{"d_model": 448, "n_experts": 64, "experts_per_token": 4, "d_expert": 128, "activation": "bilinear", "moe_layers": [2, 4, 6], "router_score": "softmax", "routed_scale": 4.0, "balance_bias": false, "router_z_loss": 0.001, "lr_router": 0.000966, "tie_embeddings": false, "batch_tokens": 65536, "train_tokens": 338700000, "steps": 5169}
Below are experts of layer 4 (counted from 0) of a mixture-of-experts language model. Rows are named router (the router's row for the expert), down (a neuron's output weights, with its number) and show model dimensions 112-167. Each number is 500 + 40 x the weight over its row's rms, rounded and kept within 0 to 999. Numbers have three digits each.
Before each expert's rows: a language model's description of what the expert responds to. This comes from a sample of Wikipedia text that the model never trained on.

# expert 2
What it handles: Pipe separators between cells inside table rows, mostly in football squads, match results and election tables, e.g. | GK |, | DF |.
router:506496591516548524540482518448530475549529552430475558419503517460459532566481492486502476516582448572450506534453535489465491526536513458433527539469498495525525552523
down0:505455500487553512502493518493477546454523483525544526491489474422559491525513521517568515508387510522494499489527545519489527574508501469450580534559560567521468515540
down1:560511464491471531523578511516563500467492536536530494457533470474496552476508412547483548566513466505481529490444482501471483510548434558566470526502469475477554454535
down2:498491426496523489470483509515500509453481498439552456504497547485515537480478565464562466483522480433503544503487476529464493504539486474457582569516533519538484550445
down3:495545566547474488467477506487456508498546442526597517525530575520480539492479457512452645488471523521513501519506535530469531433434426499510439485541510410509508432540
down4:573480530505549479520569494482474550494486545506537513504475467547487559551522517510496521386492523494526461499536484488592575603574511540451417470470430476520497538492
down5:470435509584505549537563477540628540452482545546507534501504436556539542547508560532474596580396466463476493553488545479509491488513514516497510522525451478452521584499
down6:397481487523436530480510553535483482443535473433424548450484531464550553528488515480404478525480498489517480567478574470511540553500518572471574548446485467533498469462

# expert 33
What it handles: Common function words (the, of, in, that, such, latter, former) in prose, and leading digits of percentages and coordinates.
router:460498494496534492527494544447509471536520532461460531490544478475538543597509536478497523515509484572404512550496557465441487512529511425448523517454507486511589559521
down0:539512524578463458497554497500550493502454448525465487554468551520457495501425432525519494518498463498516465475487481540472501515491442516491485459471562467468529476489
down1:568452531479537494475405471523527482558468568495494512550478457516524505542526473464488413489548458425493506476474528473497526565472435483456515526429484503464432512448
down2:530546522553536473475545509519557498500436490511447480509536502478389459484502471501554513542467447525541537517474424489458464554525500464477474474443465461500519540465
down3:506516481445515482425425545519473472519471539516515530493584492570527562540498543570460467469545542459407476547447509523549482472466474507510498490478534462503536505476
down4:469575532543529481594502464459460421487487528479548510503537405476513512556559497534496510446447567500520416501511449539562436431524498498503507442443468518467511474449
down5:446501561396516482458419468515504543519512504499460459483565521455552439508520576469494431466487501538478475490516487500448484479522470473493497534468492433461541509503
down6:588509545486478517485424472530508447458456516526464518499463487488553541569567537468530518469554563416510427493521544479437502524471491543500501441532520435471534487470

# expert 4
What it handles: Commas and comma-fused punctuation after titles, dates, clauses and citations, e.g. "Powder", | July 14, 1999 | Harper Collins, 2011.
router:465511514527537534544531538479479475512519537478406531420518510488539528544538519474503513482532482527497531517507505458423449509523483478393500518510500419560582583572
down0:467525517578524517590488497517491457534476487485521463474471453525588483529481426543507545514541484505471532486482437490459474483482488545485553556433482480522569540535
down1:471562502560504472560490439518467479519519474516552414429506468482504489467522484474449574480473452439444403532517571545471537491519542426471459505504509500561478503572
down2:416452402488491502492510527477511503466472447443510522460483442520463522549507471497478519488511504583459503537527497551487562497520508518492538481500541438504476520469
down3:611502506473572481486552514465506563447484522510460454492563509488495516578427458583549492462529500591526552527462529484464534523510506500529460521532491451553500539516
down4:429466436445536565573491524513569487531586431504464495508514458471500551520468472492462530570508448467514468506515541562490526558473491496446526530437554495544452526529
down5:472502472477517587540500512533488434470574487456405450459419501415504463519568568499477516501446500496533479503515506480521542463538448481512575507521536532533458531469
down6:454541526460588570486517528503507489508472490500400536524569518457542471433564477489481464569476506453526479465525524536492539524536474473509484506465517450460589533495

# expert 51
What it handles: Head nouns of organizations, titles and works after the or a modifier: University, Minister, company, film, club, council.
router:426525544532525452512473527428485474573553544512434520456532518485485525519500494447539527515491521524477537559471584422443511510493593479453528549514509418542573530515
down0:467509520529502517519507531455505427443475420528516478458464494493428479524484515480467494534540491559471513490498452483464427471496542527556482578498458473485538483408
down1:430511461531502479526548561468505522519539536534446540502513465535524515545456495551519468520484448487482560503490502521495484496560483542553501473503430416421539467527
down2:471464460469522512531452533555522501478500516518456513552475437470510439500560428498495550380478471512531561470551508506464464478470479514494455441532484522503509571458
down3:481575472510466509579538523482460421443482523464494565506492466565487487525513463504575516562518535508547480543501547498511512453454542481526499494509478453509481566433
down4:458453551589587502489520451532458516472498517522516508478524448533467489508522510469515539505466535540486532527465551469490526444404508497473508484511479502457513438464
down5:513471468582526520583518551535491532515469518430460540535467498573434497491462514538579527564509447475446486540563510496481549544503398443534460506513447463473481516436
down6:541552540546544534467543507461471473447552503583484486527429489574489539502507483413493521522510418515446523461518543552511535485429506484516584547456547496511512486523

# expert 60
What it handles: Word-final suffix pieces, mostly plural and nominal endings completing a noun, such as -ments, -uations, -ers, -ings, -ies.
router:462486535533564513573478515499510485489506531445469493464559459490501534522540536463518508562485519521490503505501538468417479510508511470411534488424507456522533558475
down0:461512514471441459526498479424451461462504507519513460480480486483429459459515487469431474511523498492581581498472409506463516446492485512524486510479460531528526478520
down1:523573510587554491450498426450524475482463423513475537463456461470556433486485513499557496547505501596453495499582492497592544543480529501605462533577490489525473480462
down2:511442493476513558446440521503498484527487467418499425492482475545451494525509456535536473506537499431522482516506512489431454416506486472618514509479488517500458515492
down3:515556452490482568517512523434522506414484534428533511608525502505439475497545487503489510511475524584542502518563500501382461465427377571459471491475485455461457491433
down4:425459494476467448494545497578468486426481501492464493464514495529455473516502556547443470619546501514511517461571516453499484529513487563478499422431434513534512483481
down5:488511457469490466473515499487477571498545461425487565480525522434403546524506433539455451478480523540510481495538470533521495522520499497567463572526499478446531500495
down6:429473431527464461533523501507577447530495480574471557545519413538496520516457472521505452466544501428523506473497396510547509478504492455545509509489423489458489496481

# expert 14
What it handles: Adverbs, negation and adjective or verb pieces in running prose, such as not, often, very, similar, tailored, urgent.
router:430538516557512511509446530449512500560542521465487503412561492513495568541480589462455534465510514482452542540489517498453448520534540495451504542484562448502532489540
down0:495545479515558528479480477509482534471436469537507509538473442536516472456584523584425473441460452514434488541436463513497528515467547505497526539498433526495520474563
down1:457517428485467539569620440495468479531489488482444483531490493462453607527541492474462506530527552564466428482506511512524480490490536480502487440434477508473377497479
down2:527533556524520480421498581454471530497477448501551462529524503558481516556502503511546513511481435502564520551521498473466495499471502483545438546489509464456482535494
down3:443500504456482552506481476531503503465397549429568485513576500469479440509503499495470442450505531513501524472518438497415509565537466538491462499516541500427478595502
down4:518453507486466505560510460488468502464527508462563454522510475486510491513541469497513451513506440533472493540533503482489538503472551530456556494484517496526538488489
down5:501459401497493448552526491539433522522437490489497498470537526426524554530419520501454580614466586472555465469545548501453545558486490540525546487560489484565447523538
down6:536492468449487472498517516420472470500464464517570508429465458481555543512479478538498535493507442496522565525479486434489524472471506492541495512477457522549536527525

# expert 9
What it handles: Mid-word pieces of transliterated Asian, Slavic or Arabic place and personal names, e.g. ch in Nakhchivan, Kaz, Bh, aj.
router:448486538507518540493509482467488519505539552465480528412547523471486598524442538485469529528550455535445488555491526372414472559473449435439517498532463499503524544543
down0:511550477465546467545457485558438430514492494497526517485507517475442495525459406391476461477511517513493550527465534537519525442466455508513470514477498555499537469524
down1:476469513515477508498517526528509420547575490484540504454544550532506505524475491548472499384461486506486430443570566519482491515528520461534523485602554503615507531558
down2:410490486572525562488445522503517484502536523487522514478549493494544511450440440523448494477508540517529531494518555499500532495520581552524506518486481491466520445477
down3:518526477498463531522501505428561567466458473480447507562505511577590493451504502521483524589510489491453500477464484543534480461427464488530430499483517544535571476462
down4:455459507515541587513464526494523470500481497406506498512526525468537484479410424518554502507441469488522569436499445462468500461547406455496472487448552514494559522457
down5:422485516508492525400492425563498516626554509524451465416575428595529444540507511532593518500526491507523486478484527560485529549509548463474466489460485563490530464449
down6:505481480469503511454577501543513472522535449486501462560528486508527460506504543438449561492465474505497474497570484515486482455541511544454429567597584496392471510456

# expert 20
What it handles: Sentence-final periods, closing parentheses and quotes, and decimal points or percent signs after digits in tables and coordinates.
router:470481540479548565555509532497515441515542573444477488473522518475500499511522468461537522488573476508462553530485544470400500532491511466421467543482538460506499558572
down0:457467553449477505417559493542506490581464484471518513544549465544488501447472450430520439443525521517508521478551490504504465531464474571543510439478526511503465522461
down1:553435481498516504517561477510571545522552445449504459499509464530561531521498485490502490564535511441469434545470498523454393519550453432495490500468517493501589483482
down2:527565472517557525526525511504568500536558494463483476422465507470502501523543487505537524444534503515516439459551459471498466592498490561534487472573518475515597552498
down3:547532488452535501555580529477525545523540437505529433555453571421460463565501542455488497475523496513460605537510518517560533517446542443452478448485449563480441547455
down4:541445563511567469450480524509558431466430496479529517487566455518458479495571490512480431497520449483531552543468475511495494567509468484462436588553448469551598413546
down5:441464510499484531498482512566491428538554516516472530511557506473483526561577470518470487486485519525529432540538545557478481528545458558440496529547523439515517463479
down6:550488540438504478498509484478501478479550510510480457519472487498476557526526501441490470494453493507526498510425471526487526505534453474433486538418557484494413538520

# expert 52
What it handles: Pipe separators between cells in tables of results, standings and statistics, often following a number, e.g. 38 | 7th.
router:507541561501520511573488499453548499568501524434510567459580495432484532587497508478471557528542461511482513550484502499438425518457486448435516574464490475531552561527
down0:494463435487449456505467533489461468470497433523480523572472444406501470478541518547472468462569529476515445432441508515475459492502530525450493476547484486589500544479
down1:456421458567441516471527471442407428479501502583452470470488553521486451523570515611501549491475418536496484555550466479469558476529420510524556495452524548480431440471
down2:508547497500493479486577497513524512518489516473509449493536509545446510529555477567538512505470593461541455491458549476463531500497487541445499510475477507506447463487
down3:527492420512492567509513532486522551505456556554497518445483547510543528592459489489610503442448414524505460398430471543460485492592429479541539525474492520500435470482
down4:528533507445548445519481471524441503536511523470509474535515552545436558448551456432511481480483469479471471495495545480461534506513511543500481462470590537557512494542
down5:482518502470447511419500515504505511562572500499540517497423484505491508482526445503525483524479490540453585473504487486429486509491479501546468535416505542522447547486
down6:498582595478450495503529463468539446492467490473500547490512408491515542533505480523451475492456483569558526413524557551464530537505448514486497611585493497473503439412

# expert 29
What it handles: Word pieces inside Indian, Asian and other non-English personal names, mostly in sports tables, such as Gan-jawala, Ram, Bh, Jak-upovic.
router:427494515535542558494496518463516514527571529489439483460527500492447522524509512486442506488561517516478496474519505469442441530530503446498532517476452429490529538532
down0:490511533526418522539547441535460494412444487500489484482532464489507472462471492448557471467567500543478552569445532440471527466455500484585462506630468504548487488510
down1:476473502503495478537538498481505535484514475463528470570546514493486467502487498465461499496542400478484522525495541436513493523483528530517490466543514491440472530518
down2:469457507472506510498567520481488518456512455500481510488476463510456478466479464479506487528520489454456460500538485478523526551501479531519535492483462478491535525552
down3:466459524426525459524454415542532507504474529531531480501483473457453476526469470455562565457560502482486494554471499477489529537500571555492457492395515439485492569557
down4:497452561529413548559433460555476356510511515574520479463561431453458541491481425511510479527495566538484521491541542578507499475531498515484471457523561529441470478547
down5:451521490522494495474487492433537523522468519493548553442464496509463496475512483466591533473514480544491438541546566557445560534523511476465467431439493548467498455475
down6:596502500517477466516430543489516515458519564411494527531442494574532545519491457497489552482446541516522417452545507534517534484548406441432488487506540535517480430531

# expert 53
What it handles: Prepositions and particles such as in, to, against, across, and trailing pieces of names or model numbers in headings.
router:450502480517534517530487555444512481551533530465441525462517477463494516562481501477482547534542473563463527555505553463438455525507511447429513541499527484495567597518
down0:521440496448490540486494493511435493458494562415443434612506507528496495566478532437517508546485469476504414521467457509476493455440515446518497464507499392542512426499
down1:473466438448576511502451500458501546504533499496511533450502540497566474458483491560604519487471458567549485526552498478604536466487499528470508488546543505552499441482
down2:515533528502495523485531483525526479543585462482484484499386513532518509512495465468495509507470487495439478544472459504529455487491426542443516513493537462426532527507
down3:494512496471541564557567546509519575470519492448462468474488501454457472475607499536519585441533463437415561496521453502442493484498505452528495467462482474517489496497
down4:502482494512542473541489516492539511551520440492525471541418468481532477541543515535441487440525549472458460503491553542427456505532364482470538444581515496529455378472
down5:497464538575516496493541526522512513514517519462627486464483476493483530430485678465444580511488511476531476418513516501496521547537516481468566519470473544487467482520
down6:419501500525478454484514524497469427558550469556551541486507470531502509525438580521459549474538513517471551459446493521567429509534433506478461417515455442554512433543

# expert 23
What it handles: Personal and possessive pronouns such as his, her, its, their, him and 's, often after verbs in plot summaries and biographies.
router:483545507479520551522457503423573518548473512441502505407567478461500530533501495475456506563576512567472473498532553456429505471469563435447526591493534494523551508538
down0:504517561505471516483451484416520476483555595488583552538528522439476490557590573498426547490480550510492510530480478465460465494508463492496512556509455521486507569419
down1:531571449578461523520431514472534484451494522571383507479441542493412532505516513420543508499396568542455508528505485531475502496553543562486498488530560555541476441472
down2:511468451485502508602448486558543392469417523507530504535454524541533436504558503519504419513493476503493505514400490468452484537506456462468522496483507449499537494493
down3:465537455543467430513465586514458582482474541552399471519494468525578513454471462509495472528414512501525446514515516472491535512454505554476466448424493537507487404506
down4:456477564623481517496494479495536522498576497504529569509474481560549515543561571569611479526527567541482455590477482511494390470505535420461484512478553463514502482470
down5:440533527571460502486523513509535472473546479503516498509542493500503474490485518522485512524431482481475496462442527559527481481488531579520508461538437374573509466540
down6:529476563538495524481425570491532541527530520577495504528482473489478493557486519521518457458472493458468535587576500421483453565554509469549457575473482488461495505538